Weights of a small mixture-of-experts language model, trained from scratch on English Wikipedia.
Size: 13 layers, width 256, 46M parameters.
Experts: 4 picks a token, a shared expert of 128 neurons.
Training: a variant of SOAP for the experts, 308M tokens.
Below are experts of layer 9 (counted from 0) of a mixture-of-experts language model. Rows are named router (the router's row for the expert), gate (a neuron's input weights, with its number), up (a neuron's input weights, with its number), down (a neuron's output weights, with its number) and show model dimensions 0-255. Each number is 500 + 40 x the weight over its row's rms, rounded and kept within 0 to 999. Numbers have three digits each.
After each expert's rows: "comes after" lists some tokens at least twice as common just before its tokens as in all text. This comes from a sample of Wikipedia text that the model never trained on. Tokens count by the router's weight.

# expert 11
router:470506535533547543482520512574452509524485520493563547516462447581478511458436434463566451412529527519530489527550474490531494545484555499458470478488435501505477571562473449517538572487536528553426537454520484487526556450474562534458472458458465565525472529532489486550488426569474540535441536458472451504475519580511554494530515424497540488477546525545541477531506467542521485531478546513474547452469482542522486458575433412518547460566557471510534545442531443546563494514543511526479432522528431549554519430462454493529522474505537509457545449534486530521453506428503483497543547564482494462468494551565444539501494495459427510500478462445546524538484470580457444572546471546527536480544473495541463524467551522498522535466496555486551461531545434435508542490514485
gate0:448486510500565517485499509545485423538489527481545590581487474518456554442455454467566474513504530520581425549484446452516465525519521486493549432492433509551487510500486416476566537516557537552497502485517521464537509487549533498487440442465467548519475564466563470437464468525443557535418529499444539541441491471501501475525544496455524546485515508506531460475514516551493457522431479529426530472525480497485503486498472551546586491477521463531552553392511468519531458553541527513417471545521526494514545447461519550528510493485488472460516463488513516532496512468541477451550494585504425438462448502547514528394526532414464497527484439451513565496543487528492505537513476557570525492522522444528418537513563576422461529504503455557554462535534487450468517536484470
up0:486507513542508511519493544480551454529522497482461560550578555425516454446488540570520487560568451483523514512542458562475538596473457491520574455557435546506475487459476483475502457464450548553425493532529530512508496516524493498540472521498407528569454487423445546412516516528534445527526542552533517546528533537523551509518489459467525458488471532536534477498517488471500480541465510501526509487485400540507455504442547424535538506443538481482431545534426538484519488508529564555499437558452472536508528525488473444528536477489507458486532509482460527539543543420515464498529537478514457494562415460456477563466495481504514551563437467559545459452483500538510483524493499501522468495500510422500461566550570491525533450425518500540522485525556355420483486535477516
down0:516484422465474520488468493514477529537515531455478482475552502524527494509564575508514523500389479531473528512503481481512552510524555449434498471468506518496479431523451534450464500458506441513487479445545519529487469521563550535511489479523581528511461503491467536403459512420406412470438534493461424512480529525584516490516547533499449506413599512546495510427496476454488555577541409573490512535461493452493454458517507490504498441435504490459513454525460437490476490435535511450515506578511527459453532488502483424526507522516510669527543481453608467488467467481554467486528494479471471471453555519513478510465523479524545566535528518543458465515492494549485484501469505458424464484506482474557456557490505493550490429490499464505531456564478494495534447516545474
comes after: " ", " the", " a", " of", " (", " \""

# expert 14
router:487587485549554511473516519507400493538525512520533555510505488549457543437479452520569466433503525519585520582551489548524500522501576481461498458536468481596468558561476458515523575474534516544431542463476495454535523470498548585448452443469443534495514531510474503497520449563465552569441525446465452527424503557525536468504509436417523493463502500534594478509514449550500501515397520524521524499469482521514463497502496485544521445530510475572552538477522449524554480541557568514477446554500473523464505427436498425530527500500530474469511470557493493523505517517551458481524530541473511445472472547511465545490535512437468494505494466428548511576566436528483445532499463533549535438505479511596498539452534549474465501474510494531536447528537523440514539506479436
gate1:481481483470528468469512464555529429570532440527577561559436479464513470494453512524556511547550556498567499491543443483514513591498543512457519472536433473508573538489476436499528489552488530583502472478484445481573581472482557476476432496547510499485494550561583441510522505454525448581435544476565511457451468466556546460493510473497519501505517475524518464534511497485594453497439567546446572455497488459474462459539495484459543502529538467495512447417564488542511447529540537539531461476508440544573508433524494581550446487541568492430485537485487559482494555535470505431488513560491467502498554490513468566504516525446487543566494478452489487533548539489532462514567469513484482481467536474505507551482567556506518513454531533457489419456515473460495451558465493
up1:503461468570435464503425466503450566487481492532470502438480531508539500482457534514431560489429502414507518525445510471516476517489411544477521458545499441533443549517539539483448480495546463528538513469548570463461464571456521445541510493498478498508477543438534524537476433520481526521492477495511539443468478495465404450476549459487436516467418521495550546431549457524459535498526479520544528427541516575453434475528518473448505594543442505500531533489449538471556540508533468525445524481508561489517540542569513525518522537465485522520458576440476465510456537501485440475471481398573564487516506461450469515489519452522556417487545536538486441475435497449494561476437451498513473523458440496506590551460438459440457520455467489496485535489458503542495494498447466
down1:485506487500452565505465452552506526480375506517581446481523461505504583472443501550494424414508421513458461451525487450580499496553487461518454517503474476475474535473516415541481522507513482482432431420505458571435518547485536497504557583502531492538494471511465554501481443474541550505503493530477542466426478562463423480438511448554449452522476466571478448535516486460470521471577496550510497484540453430519501575486462493489504515575450534519496422520533495541495472506556531536415468521494519493480546425496570509487478438504509520485473464500510419417426487516532484548471486462458454541475497530493509463478487521543475573461574585495520533511514517468495521537465456518545514472494497542558481524459491494539483475556504539468456464536538541520442449478552437
comes after: " the", " a", "-", " was", " and", " to"

# expert 25
router:422525495514574505497486499553493489541536490524540543524477510553458571488449436448566460452525532535553469549575459503545493534521551479445517462529457493532441549546451432518551548466511527550462513496528496463554531469521575528449445441478443539495519567512500473493484401523465545581460542468479472515446555549542546460531523438447530518465554530547538477518535454548517472533449539513455558451499501548513494482533475461498549493558543470542533533473542423539552465560529523541450462535545460527487488436452442432530496490514556502467559459571563537545499502446528459490533522551442521459468494553559471552486509511458442539515504450452549513531550466566505441574518458563538528455534522491560458505463549556466503490482527519504556441501553510450496501505450465
gate0:461526523544534492464512495539467520535530500411473504587495468567506541517411481555565472517500509536535511550543421456506464543504513454482539460481509516527512415479547454474564537514527551536496543490549474458541545510534537545445501484453496526475423506490460458481445472524452481515505546485461464445443537491524571479483500480442563450471543463539537481602516493515556421513508532473429493496464555532494486460505494480528443478540518501524555563438568425540517463560496493588457470544582498568488560472476487494572472530472507563470500483516491554515459547475516458508556574500469529482467503524511445540487505518451447545545507439487485608570492476525473499484475450558534525474537524434521441519448529511464569547423543548450547453516545508450562538513468517
up0:470457446464487490514555467500464438501570485441513547508505487477537509504523480459513433475573506519507449476501491455470481484550460485506521518536480459520420535518475503520508530476536461516481462495496440522450480530514460557492447489498558477538382541439516475482494534478457525536445585501486473520480445440438499401456445383539512583442497482497526599490566495527523445569490507519471494469562460523525495528524455519518584559559541496508573425517544498541523504510477511479477485489522493513438449522509475474504417467594518551487516511465563485511420586556489484499477498562457513511496548540551478489418491597469524522460506503538473436601478572516494418482516501516596501508486549479495531514572532499507447523536514457547534507529513503490476502457448451
down0:542522519496503469554501529534454507469488535473516513477507583470558522484488498485483542408524486504530488429437422567536415469453514453457572475458520553460443531436427481542472554469485455497516549446456469468452539489501406511456491496494492508565491475485474560600540450523469443456558499552535466471521519565466456503457459509453485492538470518512556442545513548402504504499432498521554431541452474468526492498473490454485465503484499514486541464525416441460513514532389485560520471481479569479483540457513414476525474485469521531512454515502495381486503479477512490524554413464500418527479500517510540497541554513400528519501518558561474458528544497466417458539512482501540482481534444456535503533502460483479523498474579497472536559515505441561506529524461502
comes after: " ", "\n", " |", "|", "1", " is"

# expert 18
router:462499524503569520508468558571498481543548499505563605568438456529456505462454450470567433423495515530563477500553518486533490518485528507427510480537446495488480535522501422500529525482491525555464485468545528462520579455540547477456474456488439552508486507530465489543477481556469575564472521443477470480478537567509560473519506430474548488451524479516540470514556509560505474513470582535478555451469483520501452440507465460512542430512559489474538529411546450526524438501561526508456458535531451535527520447493509449562530518519531548421533481542523526526470514436507494493513512537487481439509484556554462569493481459491407528533462464457545529523495468567471453538553462547506513494526492486507456482458625551468518512471496541473602419543552465444499522495478487
gate1:443551492518530504470498513528455488526494464473556505513499496551442553469470490452541461496536541521565526537531462446488467568553460501472549540556448470548504484541475465532539521442536565537451488457471461430529541567532557509454461455490481550450532523526486455484451483544468541548467545505462509468464472457490544461535531447473498545504503496566555505514488489560558437537443571542497533472471532565431480488537476425472528449548534435546545479444538446558541465533557512521443460500464476580516541466449559443529502486440527480444539438526479574558438460453535413467529538522459535462459548518518463517428549529472472577543472455475577562549525458548530467545514456515506478446488417515532484555541549529490498532504545442527566484491569476522524517485504482
up1:535521510540512477436578606490481467504497463471574497549532475501451536449448489498538447439552524508516494506529458499567540507555538468425483502531449477447538555544485478558538549567507518542465477454476473513519530467501534468450461495554453521522533538477467519586437431538543493547474550485455446500479460575522550514575502457482558547416550505520519468549528504511448490529492541497450510507493442525558435445542446440517556451518475461488526561439503451522527452531550517502534446502538427505484537480491561451503518468492525452474489449557560528517494478460547491475547560438481525461471498557494485525482455522506429545528462461484453571537552470509543476563548458487436531517555453474504529521558605499468476546475535523483501471570541498434558535570444499
down1:545533475473497533464565457435533432485532532514519460489465552545460491499531553469477515491551550539490559447482564459471466530464481601421474530443474465535480484496458527492492528520524543522450463551461479516476444406479439532463554430569511496519463449499529532576470486528541575475480469491592492521494528477531526514534453486560440456555469464477513541424452497464453440531561465424482509457538545484506560457434451449489477544539424427485468468535454473507531455434465433473477461525482482516502537487463513450494532550516453474453446565501538476499497545527459465453545506480484530596508485495516463456505558565475479541505520493481438531524562495545553523532543420460477554485472503457509460521519450539462464493464454434552509515561506564454548535486559451
comes after: " |", " the", ",", "|", ":", " a"

# expert 27
router:451503518520588519492489524549505489522540499507534577542446506531456511475439429482569472429504526562545485519567494467541488522503540450434506454543469513504427535552479435516544547499508510555459503511543538477559553467528550509432478447480436530504488540492484497486479477534522567567481554474494437488469561591540549450518503455434550470419525488519518481544545467529490474528451533526467571430506457493519477483513493502574545480528535476478547556456561438537517481550543536533424474526536442499498510448486470439532472474519578497430555472534559497534498527446512514516541506549443470463487430552586459558492479472486448522519544500457540500532508483569457431585523472555518536480522545500509447481486575541453523494469533555457569418509533502459499496497465426
gate1:511537501492574445458506502459521503565548494500481544550512486518451517517499418468512484529551600481504509541510480519511504553562540515486511486524457463533526520545439519530590517477520546551466568402526439458487525537480497532508437444456461568463538467488521511544420396489510514576500509396463451538411449476517534492515540455514502569521538546527581441483547442559573516544530523492477482510486520533463488513480457436543489447495543450531533498447564511568492511586502506523470459514510522557485539457470528500517427494497496527478520514550562486525473453485541504508533506480467476458414531552520450495466487600493439521508503478445580588492536437474486490496498497503509519462501429470545512593448549573494488483472574542537544456512522462463513484516522500
up1:522486520542527491463572457461541541522518445520556515500517527567424523429480479456489521527496520537547474495490509470579418502453535491465494527516477490474516567555478451561540516478529559478474513407575461451526514538565529556516529477486413516489426512516573434537524506515475557553476455520505487485482415489524487443555515522534551482531533472517458545472569512543493465489465480520433549520517498557499526435574440443507570477426536413552503492481548538533487399504445517500548526434536463501461493455558483469449505477455469524492510504520506497470549514488565480478504506514538479473456456492529475457470581579533514591541506522470421551545513501465521508560494422549597527515528557474470438455446516477469566523520472484492537454490536550448532489471480537
down1:528412482439478556436509527536641497421493563550486560581465523545569467565480581556493438509515522543548512488447493557503451485570462510461496472480497517503548442525477487530457517499476527412503488513470535511533475484561522492535430453462493496478486443464467472477482588446431466540543557452491579503543554450529585481416546533591460431507596455518485540554540551490498513430456546500499503481543536475491543497490445517486453503456551490451480541480500540486525431497482509474501487486489524507483457476524552528454545453450532525503482441441506553566521527452473510524541492517552500491481545514501521527528465518484485510511500540469564488496522479524498524480569552534525513560464456481457498496415474445489491530426477480504541448504402506539459502536519463
comes after: " |", "|", ":", " in", ";", " March"

# expert 2
router:463542481522565534487499488556493448543542474523543519542501452522482558472454464475575437498566524554569445533533472451504478544486526514461498465508456465519464526570465414472539555505535527537477541509532485481524543509493517531480429413476462558513474545520512474493470473565459569558459507471467488485464585515563545444522536460467518506468549482542531502526534433571546501541468565519479535458501492538500493498555503465497519480521561493548580514460530386532540448536536519519498472560533457540500514470425513438540496506515514541449558439537503573564500531442506445455498556542438532412485528546565445592462507520427454557527493464451521525538505468554508457566519462556532523455514488484528461513442556522465516530488553498494578435509546498440511485489472462
gate0:493543512479539502496527542503459542517573469527506565531482471560488496531459474518540466462549548495564484566534458512532446477546531460410537513566432479480512508504477492537585522500515493505410555456523477464508591442459546488491461445460423527506506481460508498503470451497519516531481529450448480521470454526480535552520532537415531532462519499520528465584537459520497527539459542571452482505435511476449540494531476566500577434485577520528540512461513516491520466501546483550396438502491485509530463452451415518501498521506558510491581440552574418585423484455502521479513518554512501474553520564522460499518575525476462487516507499515551529523540451542507468533519452533479457485554468573495466491490513552522529551462566567416550471563565500493530431490464501
up0:483464435504482508492488536439535506451511558474469488427509454454517510504496573518500561560434453509504571475496540545508484480472491472531504465433565532552550473469527511485490442515482507475534512526504551507479494530448501507492492530506555458360583482435544500467541555443515498466480512487536536456531527421532428502454441549508500435538506416485492498487495562484485532463534543469557511544529568498521482534459519526476500565493490523496466457501501506487439524536504418473515571413558559464425549531504554482500508518484473517537454566452490540435602465449460464449516446450461489476489452447447528470491431450532531455528502458544525437486564554468526534444434569465549503491516560448483555499519473495428441466533476497519500528475485586534490527535517415
down0:498593464500457437534571482475529539451540483478548514489527515535510504467577495506510471492479506418521491505474448520510586489497446481504553572464514454434489486476512488491479540452556504566481530521567461486456465450519548485512537506471459423551464457505539444366575527471526519514405460489498489522493506535573509453576567460469466500473487570595486463485533487519531549532469510469461508523456521500466510531509488494511536446484511449499488508477561488540474493503461555497475577489567484495592500478613532482560481560471494461526477508515495504526493463517540521570437502498558518457459558460508448449508537480509470457519521468477513465511523397518535561564471565493554495457463454517466498487433499463462505531503362537524488450508529508530461553567448538
comes after: "\n", ")", "\"", " by", " he", " J"